python train.py --hidden_act="swiglu" --normalize_top_k=true --balance_loss=0.000105 --lr_router=0.000766 --num_key_value_heads=4 --norm="rmsnorm" --init_std_o=0.0 --init_std_down=0.0 --beta2=0.95 --weight_decay=0.0 --warmup_steps=233 --final_lr_fraction=0.05 --train_tokens=296900000
Below are experts of layer 9 (counted from 0) of a mixture-of-experts language model. Rows are named router (the router's row for the expert), gate (a neuron's input weights, with its number), up (a neuron's input weights, with its number), down (a neuron's output weights, with its number) and show model dimensions 0-255. Each number is 500 + 40 x the weight over its row's rms, rounded and kept within 0 to 999. Numbers have three digits each.
Before each expert's rows: a language model's description of what the expert responds to; "comes before" lists some tokens at least twice as common just after its tokens as in all text. This comes from a sample of Wikipedia text that the model never trained on. Tokens count by the router's weight.

# expert 52
Spaces before numbers. Bare space tokens before years, scores and figures, mostly in table cells after pipes and after "in", as in 2008 or 4–0.
comes before: "201", "200", "202", "1", "2", "199"
router:521469440409521541551471516532517489583501506459519490486441521554442451426487444476514467448427526436518545527486497492425429497501500513465491440448509488525508463488471471512439463531533535462444430493573523470484481566478511484493593470510511496558542557487487472488489498505501535495507434490485438584452502472537530484511518471481518537539470448495487496469474526500503500581509469533461552448488524471453459529457460520507455506610478461507497557558518523522542460583463469444507474473515466584501503419487392523509479446494539536490551564445469445553408525443474504474477498478424556534519493531540566448524513509516543435486527471547515504479507578517520494469430505447480510541552479490528541547598510485550483390488474485500520542520459605490452509510500536
gate3:457473523504527484521516494570529525543455424441503524466450493502510487497466451509514448503453498491489490511515515463457482506515438461479531379496489507506533463439521556425455488585505489517508497578538554480509539432476584490467468564506491448510476485545500436525450523512474526466512460500481480526531482502469533523462521491461518499532539492479510504502524526529466549504455514532538490563424492485530499556510434466417483524551485513422437470595543441486518415506523514442596520522472581545528579520470469489418565472579535515542544513520503480568455477505535466458457531505417530603434454544541467558560506476511522550554497487471571452457456521516542512472548497436485481524476500511517451480550544465533415492503508458573423538488579549467519530550534523
up3:525561505471565455538513555468532490525514490489501505476539497475508484476452504424483525504527477506522554498461528513457510456497484516457460441467427559503509522493536440452444562539567506502589420506510495453500561520443536487481482450570508542490490457514512495493483502493498553556505447481509465479519565522490521496458452493463518547493533514479515491468453499503452491437442555493385402553445421510497508517480477427471454488521490492511488490522557534503547515490452537517503480507506511472491557446449413472430559409568553549523552470570425505515437498493526482501439511418468430545495417517486529492579524390571472421467482550482538457544489541471550559457572549472482524571483462488483400472515477547448460515474519453518471536549512523501531522531534476
down3:547527440513465492530524504566501538494504475469479485432507447471578418534509500411533474500471507450510485504500511550509445485525446457504385410510468505476521522474472486451497531556504516543424549506521457485578540521483516485497558533469516485528519479634494509480527435479479465528501455470538470494426469467433486521497446543554477463455537499475496535580510476468498534585450490487464467535466541482496483489493512589478491448481459510477501535511522432543513546542593462470486571392458452490488499459474492528523552564521462446507492524530512499479373481525473508515459539529363545507475481450498438515540488428511475569533516495533473482501509493611467477522467495488495589496445531461466487496557485473543495557537505478431481486457504535475460517525464518
gate4:533471511483482478528462520490570477463458506527447509516508514483491471432472491560432529460426503477515497482479455491551475485498613558470554447458544447549457486421559510448510464485458537443553491503560524455467539517476497548538528482432520473495505533556504508502483505443540550434478452447496538554484502506582511497498478470545470442579533513533524546531499450530512525503483474539565541497577491552528472454544511505465445483559466516480508540527484497509484454457447440446491426563501546534512503487532504538471601448492494501554462552447428451606504508512518536477540480474432546532492451514582595452464538515433500516527584491488500534543535520518489495455496538523543487519522458538440592518506555470578416509477486479519485523494455616478506488572530490
up4:450495538440515485517449490538554488528481472454504490497400471535477424519478500501471498531451504443543572502439546548484549499521547540425508475515508482488597469432484536441482540483458510423458445520524574534502522461439535508430460555509503468438482489520528399487516481491469485441495536501434551522521498497545484473457475433507479526556559475521521536507462524562452455543503503485493454497510512546491412527484517531480346510528563563452457522542486423517470485518473527507500523549520520545497476531523455530518525456498454480487470481486424467477454445504499456458450549534537464519521456507568465533498528471468415524500441485504468536554528596531523463453533497477499539572462475498466492517448567494392442503464540469550457543505506483540520537474557408
down4:517480515496504451506467477458516426479496530538548479503484553519454564462560457515504482450510563483527455463496507476514488460434479546491514501514515505484514503575450439514525515486551541551450493513473479528496417452544431554498555478499537491473450517445482480539470536481559546550488453514586514500580565513536579508483508495495434532489512438498408478506476493505499484526476483526557513430511496455441582483471554392519518557565492523540525507509544548550515512454520547492471512487536522527521416458499516476486421442479504499555388468500521507480535567524528498505582439482529474440532496536432497476507442565386463477529511543453555543520455502490515566483450579535535461461546499468514504483503440590549522438495484531445503551498525478466469469583418458
gate5:440526436494471497538585462514475534594499515482543499459517474447505518457483619487481458450525494515500453488502530555495508525504438492519470494520520435536536455520455577516473505526480492503540476421475534558440442468523540517466506579546487465478471585477508447515535561455513547490553511532518473400446549562511516506487542489447511523478529511426417578502478462518459478443509521454503445518537485526555434549516459523490539493490492459540501516557551520550524465485467480520504534511441570525531520513449499451469486545474468466480490477505485534467475460563540393526502435392555417471465484563476521463485516475476468505509484479481528431537501488520432514472514504488570528554542503467529482531477532522591421613500514483507489524529509527541509504501374451
up5:488479420553530466513526460576527424484449493477615525536491498490477515487552471481466477543463503539472472550482462488460515563444493508457444521530583460517478440490456475493520520543528514543528431450478500524464446486456536519419457589506501499537505602493482541570526551501487533473449523511554464405464474482507524473439519512499472562488457509523463569492504594503526503437494519488486449519532484503474511555480499550489495523449551516496469570538483462573424505469482411440537456550582477525509484518493502441463487586483465481445416459524494472495510531582470516552521487498562515439467536562526516368484551455475503486526502460526523547525569515470485443480555463579542540534504464496453473553508533517517506452517532432515475468438484549514517467501493500
down5:491517481565543453456433547519427520570448498539446508468490399570520529535494470381505553421497522466480488518502450562483426496490457462490521471508433523586513508546468565483480440501469465491499558541484525545490492473517543492541415418448542446513517457471501513491471460516447539528442533480488606485501506485482520507532504368471485540487488452471520533486519478491522528527458507494514442520491504408473456614456523545490465535584484466496462460532537532436566516522429485506543535518490543447489572481525490465508490539502549501569531470466430468448522508523519489491472420546484516515560445512548436571536496446500480594503474458493518551519535472503494472483492491508530434491492465513513497461548537460503484547555513548505503424484443540456502484452491503
gate6:521529503511484518458532425520466490550530476501524483454524501533462461497490557483530489441523531489530574505492421553544460544520509504494456502460462530509498493513461513539473412457505477567441486572439442486499481588512531546515471518511431485432444540529471545469470471516531553459503440565486488504528500548442615541519497474446421545486504501543426414446482548495469469506461481491515488471543519514469475519567571535482514466541495548519540523405443548551525458537488446566487531507474596543527531443455512518484511463478507497519574464524531420513486505393472485513550418537527417473473529524564469485507456519501457517553486494462517527495352496466516447461470475523461497473505490430526547443535481487582450557553485488513501572506528522537491495488486496
up6:464493512504524537453461548496483489473485530451443490555443474450503533526540404518395548602489466442466466471530477494512479413517435492493529566497489523507565516523527562509536500525485500470548498494572494521479527457554460443493542435491505502504596430497483495480569529473469438535491496461467498533544456452508450485485484511509555493492519495507551489560432478549562595463480471508476563581468487491524499452500498399486514505493529460478471444527534424405452517503546569466458478506476512452458490528561491540489487567527513550506483477464468528499458472493536497460390505489470530479513561440516583470499553529527517538435445541514508471503593494486474520587575471441535466523477540505484501457460488484511599449483541497492505408551459485501568475501496508
down6:492528540471590533537481510465555430445498451539547481506480459461459483480544552455527506521468448445558519450527530483487517547535554576476517456458442462565466517462550400547492464534547544432534486500443467407471556508549426543499522486563519513507564495498439469448495518552527424477536447434469537464550503485494567495522439453551578482513515495499504446468551471549482542558535487518593510544445533481491430480538489451555472507540484448495438554481487509505527478443439488508446471472534490538500493501465499517469501473483489492473424492466428441579476512490493534446524461521516545485549488498513572510518479626480479482497555566448415491468462546538498515519529479511446501524526491464519547550538542466485412491469457482439497459504536551515538493518562483
gate7:509526517528516483511415529492537608499532441539563486461493547448504507493487511524484460483504497516508576510544479469471498579543532579513499529473489541443484531381468467513552501433491517505535383484499432452467487435477551548487486486532406545509453480535533499484467503573441474458552452463507537546523465535513478507490507539505557489484507499481552469514555461560508494517453515491477483499484512490550398452532500445548467508493518460487571510575498461591417462456440462489493504494449498480592489462437575512551476516495531544441498538505473492533582454521498514535477507483482511550549523475520514517492560488432489451505543562456442449535551481451507525565475510456507429501484467415495513553539431482462460513438455453483510518477601427508463523524538492
up7:546532551436504549530540487499508487501514507542511443516521521451544534495514538414529490455481504533506489550473536471456450497547479504505450535472477536482523477482466545508418518475472487570461480522469558514455525500454523467527494521562632532556554537490498566506530505444518501491412515517527428409474502508429499472543501554397482493476505556502520574485532481506533421510554495550478428496525481501519582505526535473450531409489445513557486425488541523527486512522539510527526493461527486468460548431457469489509564513521405427494518522481510533453483589473605439516459464468469522490545482452555467445449559542494509519464478576576477459516477526535490516500445547497470467455413525495502519504471567504535528493462452476538564523509525559605468510505487451
down7:519453509437481499431541479528442418484525464452439482482535517547463460575498443478518479479439537465466465499438481508455563420454440514563466520519612478444511504500477475446503484507571475470489469527560556534575532479492482422494556503417594493493493508462499466574518492464527503527458526515499537528502502389491401428491489388496464505544470473543519564511442484508536422522527521509538521472472498500433521463477506503508489566525500500438500493559475489510451533532593540477507483516501473476455501532541487513431443527491507548543517462489484494521454444412490518479454492479470536532478476547518446480544497550510538485534491428532450544549538536470539427455524473566494471493505468570540512485505509561520478462527515528541467449517459536383569510473506487
gate8:488559437465454510441488518527498564447538493583509492561467519510481481476449458535471464513467427565484502492470516421486435545561419449539565554426493510513480573424522496532558435474569524453518561595504430476502500544498495513468434493465537514468541509492575503512516497612445431503464528474494496525569485530483402490496571500497522479483529474523500457539492452523517569504549500569508565456459470460564491517482550467510572459497532517583511598448481493539484449458445531463520541509487567551522456482539425518492567536491538512516469512513487496501488484456493569539552440606475529496502554466438481471488541556541523461480490499595503475495479487464516477501465438477503452498510541520527509553555457475488488574511446512478500524498501491498489507510499557
up8:473526541442488521504456421501546461555556524428528528432494509481504527479498503508572531457537578515492431502521511563512525462552553518482450454502530491454444463513448525507493497497478503552471491446489477513483517502497454491514533514450410571558423482485516512476481491428598506471455455506475478513456484486490535504465435507512495517508476518530439499486539551599460456566400578524409451421606533513525550437507499441500480475486571499456511472504550461504494505517454466535484501473459471432509465454506558463590412507515466548509466522517604534525572466530547432505512554484543440464489481564462480540475470470442464515493479514431486452466444536572518501473466470557509536462468519495495428484532486529535471423508507522474484522495503435501525466532498428
down8:567446478493569490471530422466584482539554436451503509488518516412473531490548512440496523481544506523496488541514558530518550482561519509411488471468531468545507468515539539491515518500475535564547526492417502523503466484589456483483413531514484455480472503527522461538499487471429487485508479557597507424452490567467513521584528526551467460554512492486497499491510474556470532519403546523478463473545464514482498541486518434523471515453492549523511496450495466501427469473443602491496485524522559492478485459512498530492481492529453560587523470532411549498490498497489483547571498552521405486503495475490472490420531533470476542514517509351536514544464530475404489521444527497438560482473465501450503530480477463480515433474577494535497583487547504537552491550484457
gate9:457522462531525495420472488502466541543510449422488507455454469533500485483510494528443522587554499434518564410518515512587489456489538487486484524496499508567499525477473516490489468498540491469547501479469431398533498527468543457507478494515409516420517485521453448543540524472489530417531536519421459513562479509537516494549495486528484436530479507519538411525507511470474603526528436481499491501494518480515553442495471534475452494453542487499415430495511433509510457457452528467502546559500497562576494563467486545472507429542514549513514594491544491523443521560459479581500444519541503503497476448482553544493442505550541563530555522527513392541441518532445523444489498448452575523494483444507522524541458458484546497547546523512474527526509527479508501613517566
up9:496485539583525493417539505486489559502517450447509518493415449563475488474501536540467487523507536445504431443502480497569484445428459444493489507518533482523511452478477490518521493450525512463453437449535449471523485573466522434505459556498467500452491524462450475550494595475515543401515523524466468517437491496490542494557483513498551449497405481489486444489535535418526532504500476471489476561499477482496522541542445502508475534481464518466506520488507492547475539477519590398504488553509501514547463531497501499498429397542495506551473609438506437487511455564436479552496460469421444456455492488457606493534466485530551563544582529562586473521475539494536457514516504478504538520463471510490498552517449564499534540538523516549433541478455497459534454493429527
down9:496428472581434504453501480501560423490497450460466507486497504538475457576514509469527512480502532502542466464389494451475532476487473471432462484617534529457501487523507482495531443471487500487393513565533553512572526474522509446520596560439567521488471500412527527535503490472561520544463518538484474550511477455485410533488482409431441534551469476547510520501531454508520466510475457536502524445526446475402523456484523510441507518547534551456484514520500554493404520517510484502496545530542506492458440558500502490427516525467520418483445482498513602494472465501525481447531484549406496510469487420487496582482474435508541527464512473509514518496445568454556432465475478512527510427450491511528471537502542546495503568472502498486507473481506542427519540460476502
gate10:455514599493487490545478500516556496534630510496505465485445453493527499462569509504513457517521521574476537535546550493504504490529518507404419492430478477529588482410558534486448544505524580507449486453546544530496490421483492531515512514503541440535581536502511443475482423448434467472460503528517520485466478538516428503503489471555506452490539509516538525508544503623487540482528532553541434490506511487532480512568464448442527525486525451487431506510521516469517422458522520519568448541581558527562563502491507484492520492495538471510445519544499483539515513505514495479516507472496559490534471562511456558445521549468450537492576527519463528557423491518498533516539511499517519469523526478520500539518538425533481568496419409516535484578499500481410469523424440
up10:516545455551441509456507466484484542454485477505479508514598518479550481628477415535479497521443495466548516506468529506482539494532577470518521533501485517437463544538470498605517516522526420510462482446451453535492466545508513554509502557550375470485520422508526534454528550487544450538513472498447439553519544515443533551524454556479441553509530578506488517475508531470530426521448517543521538498517520508516443567477517536451519465505473542496551472461548440517425528497513489493461502438387474501478506478432502420510521551519410462485491487477548532388507532530469526528482510521530474475488537517447494544546465461561552485488507530530518444488482509518442511519484483483473494482465530469564501431426460563468481538490537514461482564426504496551541533452550448
down10:462502482465425547505527537509498532407509524511436582426467488503564510527483487512550451483535428529490462528516557483612455478609490507540504472471521458475491528474570464476489413472477473435445489487574497493524553504467517406428601537459508499457499456504466517396544491504538487494533500519507496544537488531467414505554506475500500415488517506560496489506547472507477539534585470474524478495493527494540467469504515533481583453504499467496543538417498508504503456504491497464488505517443529544495544477470487542488511472468504477429441514530498588549479507507542439460488524510435513562484530487495536539509464455448524524494441507552421444563511492527442466498464485534538575484593542446567441463552533449546554537512431544462504498488524507532478531416496465